From a checkpoint of a small mixture-of-experts model trained on Wikipedia.
Experts: 160 SwiGLU neurons an expert, 2 picks a token, a softmax router, a shared expert of 320 neurons.
Training: a variant of Muon for the experts, 512M tokens, 7805 steps.
Below are experts of layer 8 (counted from 0) of a mixture-of-experts language model. Rows are named router (the router's row for the expert), gate (a neuron's input weights, with its number), up (a neuron's input weights, with its number), down (a neuron's output weights, with its number) and show model dimensions 0-255. Each number is 50 + 10 x the weight over its row's rms, rounded and kept within 0 to 99.
Before each expert's rows: "raises" lists some tokens whose logits its average output raises strongly, later layers aside; "comes after" lists some tokens at least twice as common just before its tokens as in all text. This comes from a sample of Wikipedia text that the model never trained on. Tokens count by the router's weight.

# expert 16
raises: "el", "an", "a", "p", "ist"
comes after: " W", " H", " w", " L", " h", " Le"
router:52 57 57 59 50 40 62 52 54 35 44 51 45 48 43 49 39 68 50 47 46 47 58 61 45 47 44 65 54 47 56 58 54 51 60 54 52 38 49 56 49 57 27 43 42 51 59 60 59 43 52 54 51 81 58 49 36 56 68 55 63 53 54 36 48 43 51 39 48 50 66 48 72 30 53 38 47 52 51 48 50 57 52 37 35 42 53 66 50 37 82 49 50 43 46 58 39 56 65 50 44 46 56 53 49 60 54 50 52 48 49 51 43 71 58 55 58 45 49 51 63 48 42 77 39 38 56 50 42 35 54 60 33 30 59 53 50 66 36 52 60 52 58 39 55 40 41 64 35 54 24 37 44 37 41 44 49 63 56 40 31 40 72 55 72 54 42 57 63 68 48 48 58 30 56 49 57 30 54 34 40 34 61 69 34 64 49 42 55 37 51 39 65 31 58 54 51 50 53 38 54 45 50 35 59 53 41 63 35 52 52 51 53 48 53 46 32 34 65 38 41 62 38 34 51 60 48 44 66 55 43 53 40 51 49 42 47 65 48 47 59 52 34 51 60 37 54 45 48 66 47 45 54 46 41 55
gate0:48 52 44 66 60 51 50 40 46 59 50 46 62 74 49 38 32 40 28 57 50 51 62 43 48 80 42 21 50 55 54 45 43 51 56 53 45 41 40 60 47 54 66 37 55 50 30 57 49 61 43 48 57 36 42 59 47 34 53 52 46 56 56 54 50 47 64 42 47 59 56 49 57 51 48 67 67 58 46 57 43 50 45 53 56 44 48 40 54 56 65 58 57 57 57 66 57 54 58 33 42 43 41 39 49 37 39 45 50 55 37 69 42 58 59 43 48 61 46 41 62 46 57 70 46 47 52 40 57 49 41 38 49 52 65 56 71 54 37 63 69 60 57 61 49 57 62 64 60 65 51 50 59 57 41 63 49 44 42 42 36 66 47 57 49 53 38 59 24 47 59 50 61 49 29 51 43 36 70 64 55 64 72 46 35 61 63 51 43 43 53 52 51 43 46 65 53 48 28 39 38 50 52 61 58 39 50 43 45 63 50 70 37 65 40 45 53 55 28 50 28 44 58 67 55 67 57 60 39 65 35 66 49 50 43 61 47 68 55 62 48 56 43 62 54 53 47 53 44 57 43 45 48 43 44 46
up0:43 43 52 53 58 48 67 46 50 50 62 43 58 45 69 63 80 49 46 55 77 63 49 47 53 47 57 66 52 50 58 43 52 44 41 43 50 62 46 35 35 35 45 60 44 76 57 36 41 44 68 64 39 51 55 51 50 56 69 45 69 48 45 50 53 44 34 38 43 46 43 38 52 46 48 40 34 47 35 48 52 39 67 35 52 59 37 33 63 48 48 45 41 45 56 48 34 68 37 60 55 48 65 40 43 51 45 52 43 54 47 24 41 56 47 39 58 49 68 58 54 47 53 38 42 66 47 52 45 55 69 45 52 51 32 57 51 40 47 41 45 60 53 49 44 36 51 53 65 50 46 64 50 64 55 58 59 51 60 52 76 42 39 39 57 49 52 49 75 41 39 62 35 55 63 51 47 40 57 32 62 56 46 39 44 63 47 48 56 53 62 48 76 47 43 41 59 29 62 41 50 31 51 46 53 60 59 41 35 57 52 46 74 56 52 32 55 54 59 49 46 57 40 31 62 39 63 42 43 49 48 41 44 66 51 54 50 46 53 48 61 48 45 34 36 39 35 45 46 43 58 43 48 56 41 45
down0:53 60 37 36 54 52 48 59 42 38 51 42 56 34 63 47 52 51 41 41 40 39 41 52 52 44 64 55 33 36 60 60 42 49 52 34 61 50 45 49 39 38 73 64 35 34 43 60 66 47 61 42 58 66 53 58 32 56 49 40 49 53 45 40 39 63 58 57 57 49 28 40 50 60 37 54 52 54 39 63 45 70 50 39 46 70 58 47 26 38 50 52 55 71 62 71 43 58 48 67 45 31 52 32 36 46 45 45 49 53 60 54 52 55 45 69 40 51 56 59 50 62 61 50 56 29 44 49 53 53 54 53 42 62 62 53 66 42 52 34 43 49 41 49 53 54 63 45 48 44 45 42 48 52 58 43 32 59 35 53 54 56 43 38 55 47 52 49 48 47 46 56 67 35 50 60 64 60 51 47 53 63 46 69 35 32 52 43 40 41 51 51 25 56 57 44 61 42 46 30 39 66 62 56 33 46 51 50 44 51 48 54 42 68 43 47 46 45 52 54 65 48 63 61 62 66 50 56 61 41 52 35 63 47 55 52 51 81 41 57 45 49 40 45 50 60 63 52 52 36 37 48 61 27 33 57

# expert 29
raises: " Location", " Date", " Website", " Country", " Writ"
comes after: "\n", " ", " (", "|", " Kingdom", "ade"
router:31 60 55 51 54 45 38 52 63 37 60 40 50 47 67 46 75 47 46 50 60 50 53 44 46 37 57 58 56 63 45 33 36 50 37 39 58 38 45 50 51 54 55 40 52 37 33 45 52 43 54 64 38 49 47 59 48 23 29 49 59 54 58 46 43 44 36 61 48 48 29 37 46 41 52 36 50 50 48 49 59 43 40 47 57 40 49 50 43 38 42 50 56 36 66 58 57 61 64 48 31 43 51 34 66 47 54 62 42 54 41 46 56 47 46 51 63 44 21 61 45 55 66 50 47 45 36 56 57 45 45 53 67 51 35 63 42 69 58 37 54 32 43 63 56 48 51 64 61 63 64 47 54 47 46 75 74 24 61 46 45 60 61 59 58 47 46 42 71 56 55 62 52 46 48 53 59 48 54 57 56 72 55 60 25 38 54 43 48 55 38 35 40 48 53 45 44 39 38 55 39 47 30 50 64 56 49 35 45 47 52 52 38 39 52 61 65 43 56 55 51 39 56 58 25 56 43 56 59 40 47 58 53 42 56 70 48 58 57 50 60 40 39 36 29 59 44 45 46 49 56 52 56 38 53 50
gate0:55 60 63 41 54 57 29 49 55 52 35 47 44 35 84 65 61 51 58 39 54 45 67 59 47 54 42 50 37 70 55 31 31 34 49 29 34 62 64 59 59 57 47 49 54 64 61 44 37 42 40 46 49 58 50 55 40 48 71 46 43 41 44 54 47 46 52 59 59 60 54 45 50 54 59 55 66 43 47 40 53 43 49 44 54 53 41 33 55 42 53 33 48 60 51 47 57 44 59 50 53 53 43 48 47 46 60 75 56 68 38 54 50 63 35 63 42 58 55 38 50 34 54 42 62 41 51 39 55 48 60 45 44 54 48 53 41 30 62 50 41 36 60 54 55 60 32 30 45 45 70 45 65 49 39 33 32 40 45 31 46 55 59 42 55 60 42 54 41 52 47 49 43 45 59 54 54 66 59 44 64 58 52 42 40 50 47 54 61 58 33 54 48 49 54 69 62 55 67 60 61 83 60 59 43 43 36 52 42 55 48 31 65 42 57 58 43 62 54 54 61 58 39 50 52 65 40 35 40 49 49 59 47 51 54 51 52 62 39 35 41 38 37 54 42 31 46 56 44 47 37 57 52 54 69 59
up0:45 27 42 65 52 44 61 61 55 57 46 59 45 69 30 63 43 53 51 53 46 58 42 54 47 44 54 45 48 26 49 55 69 62 65 72 65 44 48 38 34 37 58 48 43 42 45 40 65 43 64 52 60 34 45 48 55 57 33 56 51 53 53 52 48 49 66 35 45 50 46 49 43 54 59 58 20 56 44 53 57 50 57 58 47 49 44 61 44 43 62 64 44 44 59 44 50 49 50 44 49 42 47 45 52 61 47 24 37 50 57 55 45 36 63 56 44 50 41 49 57 52 38 43 57 63 37 45 54 45 43 45 66 45 55 61 63 56 52 63 74 50 40 44 47 58 67 58 54 58 29 54 34 52 58 54 72 70 48 63 51 47 39 62 35 55 44 41 51 41 48 38 65 49 46 47 39 54 43 64 43 47 53 64 59 50 36 44 52 52 62 51 54 47 35 22 35 70 39 42 50 30 59 60 33 59 60 47 51 42 44 76 23 51 47 39 62 48 45 39 40 35 55 43 46 38 55 64 58 59 53 45 62 54 44 53 50 41 55 63 42 60 64 46 54 67 51 44 56 59 62 37 53 50 54 42
down0:55 47 33 36 66 49 52 56 46 49 47 56 44 41 66 46 66 63 53 42 65 60 66 42 39 41 46 47 71 60 63 26 67 57 52 44 37 62 50 49 54 57 47 69 59 54 45 67 53 50 65 37 45 61 43 54 60 75 63 53 48 41 49 39 57 46 83 50 58 68 53 40 58 49 42 48 51 55 58 39 64 45 35 49 41 58 41 42 42 58 44 46 44 49 41 66 54 57 30 30 41 55 43 38 37 54 41 32 63 61 48 41 59 31 65 37 39 47 36 59 51 68 52 51 42 56 40 44 34 55 37 42 36 66 47 29 55 54 51 49 37 43 56 45 44 47 48 44 45 45 56 59 55 63 63 49 46 45 57 63 56 50 39 38 54 36 40 57 59 36 46 46 56 50 56 46 47 44 42 47 39 50 66 37 47 39 62 57 47 55 59 55 57 35 73 38 31 51 55 50 68 42 44 60 41 56 36 39 39 41 55 44 50 37 70 47 58 52 44 54 39 73 43 43 65 57 52 47 59 59 46 57 50 41 41 52 54 49 55 61 47 54 48 49 38 48 45 31 49 59 51 59 51 64 64 29

# expert 42
raises: "l", "f", "fl", "d", "m", "b"
comes after: " ", "–", " non", "9", " mid", "|"
router:41 58 41 54 78 48 55 63 46 23 38 34 52 46 46 49 67 44 57 64 58 59 58 43 55 49 42 45 58 51 76 52 52 31 47 49 50 51 58 52 48 60 51 58 47 43 71 64 50 45 49 48 45 66 56 60 52 61 70 40 61 37 64 67 41 51 62 39 67 58 56 39 54 57 51 49 52 56 46 46 55 42 37 39 47 60 59 36 40 28 33 50 61 49 52 47 56 48 55 46 55 58 57 44 58 55 56 56 51 45 58 69 40 47 53 41 61 47 38 41 35 47 40 36 52 41 38 41 38 49 56 25 55 64 29 57 59 54 50 38 54 42 46 61 58 60 53 37 54 44 53 55 41 50 49 65 55 54 32 42 46 47 65 60 58 53 50 70 37 44 41 65 51 46 42 58 50 47 52 54 59 58 38 82 55 39 37 61 67 46 26 46 52 55 56 72 61 57 59 61 49 54 57 60 46 68 49 65 46 56 60 36 45 44 45 56 62 45 52 65 62 34 64 33 50 55 39 31 50 46 56 60 49 60 40 52 53 48 28 51 43 56 53 42 60 27 64 42 53 47 51 47 43 46 54 43
gate0:49 43 54 53 40 63 41 61 67 47 54 51 36 45 60 56 50 53 60 41 37 46 54 60 41 76 42 55 45 49 52 71 46 44 56 47 60 64 51 53 50 48 71 52 39 59 35 42 40 51 64 42 53 52 39 76 35 56 37 51 29 41 51 39 57 45 68 52 58 58 40 46 49 54 56 54 54 45 63 76 52 62 34 47 52 43 50 43 53 63 57 35 55 56 62 61 41 41 57 49 37 65 56 73 50 43 52 77 58 50 45 49 48 47 58 28 56 51 47 67 54 41 57 69 41 44 53 43 54 60 53 47 56 43 37 65 52 47 64 66 47 58 35 44 45 38 49 46 45 59 47 53 30 48 59 43 62 25 53 57 60 41 39 58 45 33 46 34 59 49 60 47 36 52 59 39 51 53 54 41 57 41 76 58 57 65 46 39 70 43 55 64 44 42 69 44 43 58 65 47 57 56 52 22 71 49 36 43 51 58 43 45 51 62 52 72 47 51 45 45 40 54 52 56 48 64 36 57 63 57 48 35 59 46 61 38 40 46 45 53 48 59 53 51 51 51 57 70 64 57 54 50 60 44 53 47
up0:35 47 67 54 51 56 39 41 58 65 55 75 41 49 56 60 63 57 63 54 55 54 44 75 36 56 57 72 46 68 42 61 52 40 43 50 64 58 47 57 49 37 59 59 37 53 28 29 54 46 57 24 49 67 47 77 51 56 38 50 31 54 59 33 55 24 59 54 52 64 36 58 60 50 55 59 52 49 56 58 56 62 54 63 46 52 48 39 54 50 47 47 49 41 45 43 61 54 62 51 52 56 58 60 38 69 53 50 44 65 52 44 58 39 63 40 64 46 53 58 50 35 49 58 46 42 53 54 65 41 52 52 53 43 58 38 38 61 68 62 38 47 49 46 36 44 51 59 51 56 55 47 49 50 68 46 67 32 38 58 44 52 37 47 47 45 51 52 48 47 54 41 37 61 56 55 58 42 37 37 46 69 58 63 32 59 47 41 70 41 66 46 39 50 70 60 61 61 59 41 66 58 64 48 70 74 42 55 44 44 44 42 48 38 54 53 34 52 49 55 40 38 57 67 58 43 52 54 45 58 49 29 54 50 51 50 51 49 48 51 48 57 47 45 52 57 43 70 63 49 50 55 56 71 44 54
down0:62 45 49 58 41 38 39 62 43 38 47 58 41 48 49 70 57 46 38 70 61 56 55 44 52 45 54 52 52 50 31 56 30 49 63 31 51 59 70 57 41 36 54 58 61 51 56 66 55 64 50 50 52 46 61 52 48 60 50 50 44 50 61 67 65 52 46 41 66 56 53 34 45 66 65 46 62 47 54 42 49 51 56 55 44 58 33 34 46 26 45 53 52 64 54 32 45 37 54 48 55 52 61 42 70 57 38 50 41 67 44 28 59 42 48 34 45 32 52 40 37 56 52 48 68 68 38 53 69 46 36 52 45 57 40 48 57 52 41 59 67 48 47 38 54 37 52 41 53 42 31 58 48 48 45 45 47 52 47 55 39 48 52 55 55 53 44 42 47 45 45 68 62 30 35 45 44 45 41 66 49 65 34 65 42 41 60 57 58 45 44 50 60 47 51 41 38 41 52 45 59 44 50 63 57 56 47 57 58 48 54 35 77 42 54 42 35 44 42 77 62 59 46 46 43 63 66 39 62 60 55 50 40 36 54 38 42 47 32 57 68 42 41 48 49 39 48 39 73 63 54 54 23 51 55 53

# expert 33
raises: "1", "2", "3", "4", "ens", "ice"
comes after: " |", "|", ":", ";", " in", ","
router:58 49 39 56 65 45 60 58 63 51 44 38 42 57 63 37 64 46 50 60 47 50 60 58 56 38 36 56 63 55 45 49 70 42 49 51 64 39 55 51 52 30 58 53 68 39 41 51 57 46 33 30 73 40 53 64 62 47 55 51 69 57 48 50 44 64 61 37 44 48 63 45 46 46 68 68 36 45 32 61 36 50 59 58 58 36 44 41 31 51 46 43 70 51 47 55 52 42 31 54 59 58 46 43 49 42 39 61 52 54 47 49 52 28 42 66 39 37 47 49 49 50 49 54 50 48 35 53 52 52 56 31 53 48 54 60 65 40 40 35 53 49 32 53 42 49 51 48 37 27 48 51 52 45 42 44 46 57 57 36 44 43 50 64 39 64 44 44 81 46 56 50 44 47 50 62 45 56 62 60 61 67 41 43 55 55 48 69 61 64 44 28 37 68 35 57 64 52 51 50 51 57 40 72 50 59 32 40 54 53 36 44 51 40 57 36 53 50 61 49 70 63 53 53 59 54 48 52 57 41 54 55 66 64 44 55 46 55 52 49 51 33 60 31 48 29 47 30 49 55 36 63 44 57 42 53
gate0:43 48 57 44 55 50 41 50 59 61 53 47 63 58 53 62 30 50 42 46 59 63 52 42 53 57 56 63 55 40 68 53 57 44 57 62 42 48 52 37 33 55 51 38 67 78 59 45 51 47 72 45 54 60 54 56 53 62 41 58 58 46 56 39 30 34 47 70 37 51 56 71 57 50 52 57 49 28 52 46 56 56 74 55 47 55 50 45 45 47 37 59 47 61 47 63 43 38 50 47 56 76 48 62 43 45 47 45 65 42 54 48 69 42 49 51 48 46 59 49 35 78 54 36 46 63 62 63 47 59 65 57 55 40 36 45 50 33 71 50 61 50 44 45 42 35 53 51 50 48 43 33 65 43 48 50 41 43 44 49 46 54 48 40 44 53 32 68 46 65 52 45 39 58 64 44 62 59 44 57 39 57 45 39 49 56 53 47 36 54 56 43 60 49 27 37 54 61 42 54 66 60 59 50 61 52 53 57 36 59 31 35 61 48 49 29 40 48 49 58 59 45 59 48 50 54 71 41 48 55 57 36 65 54 47 49 67 40 52 40 53 73 33 46 50 37 53 43 54 52 56 28 58 39 33 65
up0:58 71 32 37 53 65 57 44 55 53 56 41 67 42 65 45 66 67 46 71 55 52 51 51 65 44 43 54 49 49 51 45 43 46 53 47 56 42 53 46 51 45 41 45 48 28 58 56 78 55 62 42 60 48 59 39 41 59 56 43 39 45 25 50 37 52 61 52 51 38 53 64 42 50 48 46 51 52 49 48 42 40 57 39 56 42 53 62 48 53 35 43 72 53 57 63 64 62 50 57 70 47 42 38 56 58 56 58 42 46 36 59 46 33 38 70 50 55 61 59 65 46 59 53 69 22 43 60 44 65 51 48 57 49 67 50 62 66 50 48 44 41 44 37 57 45 40 52 36 52 55 46 61 63 68 67 54 60 32 32 39 44 46 49 27 64 54 40 50 51 59 43 58 48 48 62 49 49 52 66 59 48 64 49 52 51 48 48 49 47 55 51 49 44 56 57 43 59 55 28 43 49 44 36 38 48 42 57 46 60 49 41 53 64 48 68 62 52 43 32 44 62 61 47 48 44 56 68 59 53 37 46 42 43 30 50 58 41 30 52 57 33 69 72 52 54 47 43 45 58 33 55 58 45 60 32
down0:57 53 61 64 42 34 66 41 65 45 57 43 45 40 30 70 42 24 54 53 53 47 55 55 51 59 45 44 58 40 41 55 35 52 33 46 44 78 50 53 52 53 70 35 49 48 38 52 38 46 40 24 43 33 44 47 58 50 33 54 41 56 54 51 33 66 50 57 56 31 46 65 44 51 49 58 62 41 55 45 41 49 52 47 47 43 36 48 40 49 46 43 46 50 38 50 49 30 44 69 45 42 43 47 39 67 49 55 78 47 55 43 31 42 57 34 45 46 52 47 35 45 46 47 49 62 61 66 48 61 50 61 59 45 59 42 44 34 46 37 44 47 46 57 38 38 41 33 49 45 50 50 50 45 43 50 42 51 60 38 46 44 43 66 70 60 60 30 35 45 67 55 47 41 64 51 51 46 55 48 51 41 37 55 70 47 42 40 58 54 46 48 54 44 38 66 64 55 50 57 57 57 33 58 50 33 28 58 38 44 59 53 48 68 39 47 56 57 59 62 67 42 58 52 53 61 43 45 75 66 42 37 50 38 61 57 48 57 62 41 60 53 48 44 29 65 59 54 59 48 52 43 47 47 61 44

# expert 30
raises: "en", "id", "i"
comes after: " B", " T", " C", "B", " b", " t"
router:59 64 51 65 43 59 43 46 71 44 46 47 45 49 47 63 58 45 61 46 39 56 56 60 45 42 39 48 46 38 32 55 54 57 40 53 45 63 51 35 54 36 53 58 34 38 36 58 36 44 65 57 39 45 72 52 57 65 60 45 51 50 48 53 57 45 46 57 60 46 41 49 62 40 37 53 54 59 48 47 51 44 61 61 43 72 50 53 44 48 46 70 57 44 42 54 24 60 54 45 76 49 57 59 38 58 48 48 57 54 57 44 42 45 49 52 58 34 48 49 40 38 56 40 43 61 54 44 67 60 39 29 53 43 58 58 39 47 73 49 59 61 47 60 48 42 71 69 42 32 46 48 48 41 46 49 51 57 22 61 55 56 47 60 38 48 59 58 57 45 58 52 52 49 50 46 32 49 54 37 47 32 40 38 48 45 38 44 53 59 42 55 35 62 38 45 51 64 61 56 31 52 59 46 71 59 56 56 45 51 48 43 54 71 44 30 58 43 34 49 66 55 67 36 38 54 33 47 54 41 50 45 50 47 42 50 42 48 47 51 74 51 48 62 38 63 34 81 33 37 51 50 37 57 54 36
gate0:63 57 50 54 60 48 38 45 45 51 47 54 29 44 54 52 66 64 56 51 43 68 42 56 45 54 52 65 53 46 34 52 40 37 27 41 51 53 46 40 44 48 53 42 63 57 38 51 45 42 46 62 54 29 48 57 52 61 46 52 52 76 59 45 48 42 43 54 53 40 55 49 46 70 46 47 60 55 36 44 47 43 42 48 54 56 28 51 40 56 39 52 54 37 48 40 54 59 53 68 48 58 62 43 49 67 47 37 47 55 52 20 64 51 68 38 46 40 64 58 62 22 63 28 47 55 40 54 46 42 53 53 54 59 56 53 61 49 46 66 59 52 70 36 37 57 44 61 54 41 26 42 41 59 60 64 53 62 66 54 47 36 58 50 33 32 49 39 67 26 63 55 37 62 35 53 51 66 48 31 56 55 45 38 53 50 56 53 42 22 36 40 69 57 48 41 60 55 55 62 40 48 44 49 50 47 48 55 42 30 72 33 46 50 56 53 39 67 42 58 41 54 58 57 46 42 44 48 47 43 63 63 64 52 44 50 54 45 51 58 55 41 49 41 53 70 56 49 41 51 50 52 41 63 56 43
up0:35 49 61 51 69 45 34 46 43 63 50 38 33 48 39 34 55 31 51 56 43 51 48 42 56 45 59 61 37 55 51 49 55 51 53 47 73 39 61 47 38 45 61 55 61 37 40 42 55 71 64 49 55 40 48 49 58 46 51 43 53 32 50 36 39 51 50 51 60 27 34 64 52 63 51 65 65 48 59 59 92 49 53 54 52 56 57 34 51 44 50 28 22 55 40 45 66 53 51 63 63 53 55 55 57 51 67 58 52 56 61 69 53 43 48 52 55 42 52 46 59 64 53 46 45 40 48 54 57 50 28 56 29 56 49 44 47 59 66 53 75 49 33 48 47 46 54 32 37 62 58 43 50 39 59 61 32 53 38 57 37 51 58 45 52 50 50 37 52 44 65 47 30 56 45 47 43 38 60 54 46 64 50 50 56 47 43 41 57 53 53 51 50 47 54 36 59 40 55 53 49 46 37 40 58 63 47 44 54 36 40 38 73 73 53 30 65 65 48 46 52 49 58 50 59 33 31 39 57 51 54 59 57 41 50 58 41 70 37 46 51 43 53 54 41 39 46 50 52 56 37 46 52 54 43 51
down0:58 24 45 68 37 51 47 38 59 48 56 25 52 41 52 46 42 61 69 31 46 67 46 44 50 47 64 65 54 42 41 50 62 43 50 56 57 54 69 56 48 40 52 58 32 54 47 61 53 58 54 42 62 65 57 58 57 38 50 49 43 60 35 55 34 57 56 48 65 58 51 49 50 53 53 43 62 53 48 39 51 54 54 67 46 56 60 56 58 46 47 54 48 56 58 41 41 77 25 52 44 64 56 70 42 57 50 49 40 52 66 33 68 45 47 23 60 53 45 48 46 40 43 54 44 66 56 38 63 54 37 51 51 42 47 23 49 60 48 59 52 42 60 63 56 36 59 40 38 48 57 64 58 60 53 70 63 62 72 42 54 43 44 54 54 57 55 47 54 47 49 38 46 62 46 60 51 47 50 31 53 48 43 42 65 62 40 62 41 53 35 68 47 61 28 55 58 42 58 52 64 42 46 56 61 45 48 46 53 59 46 44 59 59 39 61 49 58 48 46 64 53 43 36 57 47 41 39 49 55 44 51 48 72 43 46 48 64 58 69 28 57 63 59 45 60 47 47 57 55 46 32 61 28 62 61

# expert 18
raises: "0", "1", "2", " Years"
comes after: " ", "2", "1", "3", " (", "–"
router:49 54 58 55 72 50 35 54 41 51 34 46 31 30 54 42 53 41 57 66 40 61 42 67 59 49 41 49 49 49 37 48 54 58 59 40 55 34 49 45 50 62 67 45 46 60 49 32 51 54 57 41 50 40 57 57 56 39 23 35 43 44 50 61 27 56 66 34 59 53 39 52 57 44 66 54 33 49 51 67 52 56 43 55 68 42 55 42 53 46 42 58 26 22 61 41 50 45 46 38 52 43 54 47 60 50 28 36 47 55 42 47 62 57 47 58 55 49 62 68 55 57 62 37 66 50 34 51 57 40 53 47 55 51 52 61 50 62 57 73 64 31 70 38 63 58 50 66 54 64 56 40 62 50 45 49 41 47 61 60 63 48 41 44 61 54 37 48 71 62 41 68 72 41 30 51 57 55 53 63 53 57 40 55 56 34 33 43 67 44 53 45 36 48 41 38 55 56 39 45 53 46 59 61 50 51 61 50 55 48 50 55 35 59 56 49 61 37 53 50 48 54 41 40 51 52 49 42 49 45 45 44 38 52 38 60 50 50 53 51 43 35 80 63 56 49 48 58 51 66 57 47 53 60 50 39
gate0:59 40 34 39 64 47 39 64 43 52 33 51 46 51 47 42 36 35 46 60 49 67 45 53 65 33 53 49 54 35 40 56 64 45 57 70 49 47 37 33 41 54 52 46 43 35 50 59 45 34 50 55 55 42 49 35 39 74 50 46 61 68 48 51 42 35 46 57 48 30 48 41 55 46 49 54 59 43 50 50 44 60 49 53 60 46 58 51 56 35 52 62 47 64 52 37 50 55 55 58 66 47 46 62 60 51 40 32 50 52 49 35 49 51 35 49 46 60 47 72 57 45 36 51 60 44 61 52 47 55 66 69 17 59 46 34 56 38 55 41 61 49 67 60 54 34 46 25 41 54 42 39 53 47 59 41 48 64 38 52 42 65 36 57 44 64 47 52 72 51 57 36 41 42 37 55 60 38 59 41 51 68 65 59 49 57 49 47 47 51 38 49 50 41 46 67 47 44 53 29 60 52 51 36 36 47 69 52 41 44 49 66 51 50 69 51 61 41 46 37 54 44 60 63 63 64 58 49 43 47 48 49 48 39 46 48 51 58 48 43 58 54 36 63 45 64 69 40 69 41 40 41 63 45 72 60
up0:49 44 40 50 57 56 52 72 48 56 51 55 55 50 37 49 44 39 56 61 58 46 38 47 59 37 36 55 56 40 50 59 61 45 62 72 48 45 41 49 24 67 48 48 44 36 38 61 53 37 61 63 54 40 58 42 59 73 55 58 58 55 63 63 60 51 53 52 45 31 59 41 48 55 56 46 42 51 59 56 48 52 51 42 55 56 36 40 53 34 49 40 57 53 45 37 57 46 56 64 73 46 36 53 51 54 46 29 50 34 39 36 54 60 36 45 34 61 55 50 55 65 46 40 44 51 49 49 55 41 71 51 33 59 56 39 71 36 47 44 57 57 46 47 42 29 52 36 51 62 48 52 55 38 62 58 41 55 34 41 36 57 27 57 35 66 46 45 67 56 53 40 41 54 63 49 58 33 55 43 55 71 53 64 46 60 44 60 49 46 40 48 65 44 41 62 36 58 60 34 52 54 72 50 38 50 64 58 37 29 49 46 52 39 65 45 58 40 45 37 55 39 57 64 67 56 44 56 73 57 51 55 36 50 46 58 54 50 55 42 50 56 34 68 47 47 60 50 45 50 49 37 51 52 77 41
down0:58 34 53 50 38 32 51 41 42 47 45 50 60 66 40 61 42 45 56 56 51 69 61 52 61 48 54 42 48 49 67 42 65 38 43 50 55 45 42 40 50 33 57 60 52 35 38 45 57 38 49 57 36 51 48 56 48 33 65 54 62 48 53 38 47 33 62 45 42 63 54 49 48 62 39 38 56 50 61 49 47 55 51 42 58 53 54 52 31 54 60 49 66 65 65 46 32 52 53 51 72 44 34 53 47 59 53 40 48 45 44 57 67 46 48 44 47 40 68 29 42 52 64 48 52 78 51 37 45 47 35 38 54 81 56 53 58 47 65 43 55 50 47 57 56 69 76 67 36 42 46 43 42 58 55 44 57 69 56 63 48 52 51 58 34 58 59 50 56 45 52 49 43 48 51 41 38 39 58 30 55 53 51 41 56 46 66 58 39 52 34 50 50 33 28 41 40 50 48 41 60 55 50 52 35 61 72 45 64 51 43 50 52 49 49 45 65 45 29 70 50 52 68 46 48 40 34 60 64 55 54 61 40 41 44 58 54 38 46 58 36 44 60 44 50 49 29 59 46 64 57 44 68 60 56 42